config.toml
rope_base = 10000.0
rope_fraction = 1.0
init_std_qkv = 0.0458
optimizer = "soap_variant"
beta1 = 0.95
train_tokens = 475300000
Below are experts of layer 2 (counted from 0) of a mixture-of-experts language model. Rows are named router (the router's row for the expert) and show model dimensions 0-95. Each number is 500 + 40 x the weight over its row's rms, rounded and kept within 0 to 999. Numbers have three digits each.
After each expert's rows: a language model's description of what the expert responds to. This comes from a sample of Wikipedia text that the model never trained on.

# expert 3
router:495543480512450533488507565620489450491519490488504478524605505489534498490532510499567465510477492517473530548467522550515523509467420492521454518494570458492517437516500517531507455483468464452480458444511469445460542495441439506481505571557492513617453484480558516490457540483582567466
It responds to: Lowercase syllable fragments in the middle of words, such as ing, udi, ame, ns, and Synonyms in species taxonomy lists.

# expert 7
router:490515477514495466507505495485484476513486481528495513464518466493420529501480497516543511487561568562441417444467491472465501489508498475446516459486593562484515542485515459533524515467514523569515607391505506558508474478472423458515507463475593516506428536465437484508556470542408465504
It responds to: Vowel-ending pieces inside proper names and foreign words, such as os in Czechoslovakia, Ser-ena, Ter-ra, plus whole names like Carolina, James.

# expert 12
router:510484533460506547481471498504458491472534501551478483537334499532489439520483466555491511484432520427469522549555490495437534508495529490550447493486503537577521516497557555517462502510497491455442517495517531542563520502525512483430489498599485520521575484548423491474587507487548480511
It responds to: Prepositions following a noun or participle, mostly of, in, for, by, with, from, at, as in Location of, separated by.

# expert 8
router:527507529513512515505488532471474563511468524537542508483580455510455528541484500578456489485441508489479455560601486523516525523482544500484533500426521483544498506490618499515491530512474523531518516525521481520413490465496626569464466476536455449494504549568466505409524471468458481566
It responds to: Auxiliaries and aspect verbs with the infinitive "to" after them, such as was, would, began to, continued to, plus year-prefix digits like 19.

# expert 0
router:519484386522522454504532463473476428513435522445525506481487469503538539541490542533473591538560526619493554603600500502506486502512505526472522526551455508521500502518487522476510507497505509569488508549498505422464466478451485505485490503401493539437525491473474573534547523515479496466
It responds to: Word-final suffixes like -s, -ed, -ing and plural or possessive words in narrative prose, such as lasted, blankets, their, people, other.

# expert 15
router:509504624473532510519492501429540575493477519490493488525482507495477525360507466459467483460443421468525455426528460527568530504501560507551529552507415494473498530484501502470533543480489497455532525572448486511476477481591606514536516480468519470499483510565529512506511516489485501481
It responds to: Opening parentheses before birth dates or native names, the and and, and words like national, reg-ion, country names after commas.

# expert 2
router:508493605481569506532511485473567609472525516503479489507538524469499504446502497451432487441494427488476500448515461519456517494479572542571509573566438486468510512466458487479498512505496490485523521558464468514461494490637547520531505505472537503447478500536522520547439557513481563444
It responds to: Tokens inside wiki tables and infobox lists, mainly digits, dates, name fragments and markup like =, |, ), e.g. 124, Street, Laps.

# expert 4
router:546532471501532499479606429465524551528560548533530524496503542544493540529470476526537476545445480492565552467429554487518475486553413492379537469445514472487478493501544485479456457464511450490476433509545539516566469494453527526480475460475458484450532468472522449462491489444552454464
It responds to: List-item hyphens at line starts and table-rule dashes, plus articles and words opening lines or headings, e.g. -, The, a.

# expert 13
router:511504606483565506529512476467570622471524527505479495498530523467498501444507493449432488452493424484482501443523461523456520488481574535555522574569443486472506514466466494474501511503496489477520528566464470519465491486632554524528504502466529505443479502534525517541442555502489559449
It responds to: Pipes, dashes and numbers in sports and election tables and tennis scores, plus some word-middle pieces like G-rou-p, Film-ing.

# expert 10
router:483476477506574495457453524513438458522456485442529518491420489515487520559503474524440549575456451446493401561458557471522442458558527471527511532495519515493503523531501486514521457522501513607531593524484497437547483530502472536489494524501426507489458454472508454529570426527554465505
It responds to: Final pieces of longer abstract nouns and adjectives, e.g. controvers-y, import-ance, argume-nt, credi-bil-ity, plus whole words like government, state.

# expert 5
router:519507564479555494509539482407532595496529512522498489490491508482478506443529482468436473483466423481503486455544477548479511494501615509503536550549385486510479555483526504488519505451514485432517568594472496547498483463564616517502477493445472495450499493580515519495511519501490505503
It responds to: Digits, dollar signs, ±, x and slashes in tables, coordinates and scores, plus second pieces of split words like Inc-orporated, Cont-est.

# expert 1
router:494480531479562527520527486470555616461551498497535494518519524458514473484498482391447436468492503493480492465519446489491534496532493477564529546531444507471511497462433508513545554480472474499545545560463484537452511495634536505535530481430548484459491487519537516471404566480505566500
It responds to: Line and paragraph breaks after sentences, headings and table rows, plus commas, equals signs in headings, and some capitalized word-starts like Comp.

# expert 9
router:509494611480564505527518478471567614472523520499484491501533523466500504442507495451437490444495427487477499443522468517459518492483571541563514576574442482468501513467466494477498514509506490484526526563460470517454493491633551519527511503464531503443481499536522516542439550507483561443
It responds to: Continuation pieces that finish names or verbs, like Em-ms, c-ites, Brad-ford, plus words like School, High, Corps, and coordinate digits.

# expert 11
router:512505490482476476488428514540502417535524492433508495472486499568516503544511568459448499530515518447541534472503491415516500537489449547550427400522472520512454458496432467532469578583518539598508430476538480517478498543512443509494487490502542481467500570445493504513438484536441549524
It responds to: Lone letters, mostly capitals or consonants, at the start of names and codes, such as T-w-iddy, B-j-örn, R, K, X in tables.

# expert 14
router:503482436548419501496499502481492556507474516542558522483432476457491506472486510514507463531608538588554496520541493510521472486533465496405536524490484512517492513554518508514509453485505438497429473552490477432594497501521474463475491548548422526534525549493477446586487475475556397522
It responds to: Ordinal words and suffixes and period nouns after a determiner, e.g. first, second, last, season, year, time, seventeen-th, 33-rd.

# expert 6
router:481459572506425497524550520537556479518471460450458515516433475500534392527508479547574501526463486386534501462537505502563504484440483490441512466450529511469498525490475459465443500552552549470430488473501539505474517552528497503501482513501447492457492501530506511383508503481542461598
It responds to: Colons after infobox field names (Origin:, Area:, Employer:) and pipe separators between table cells, plus semicolons and some periods.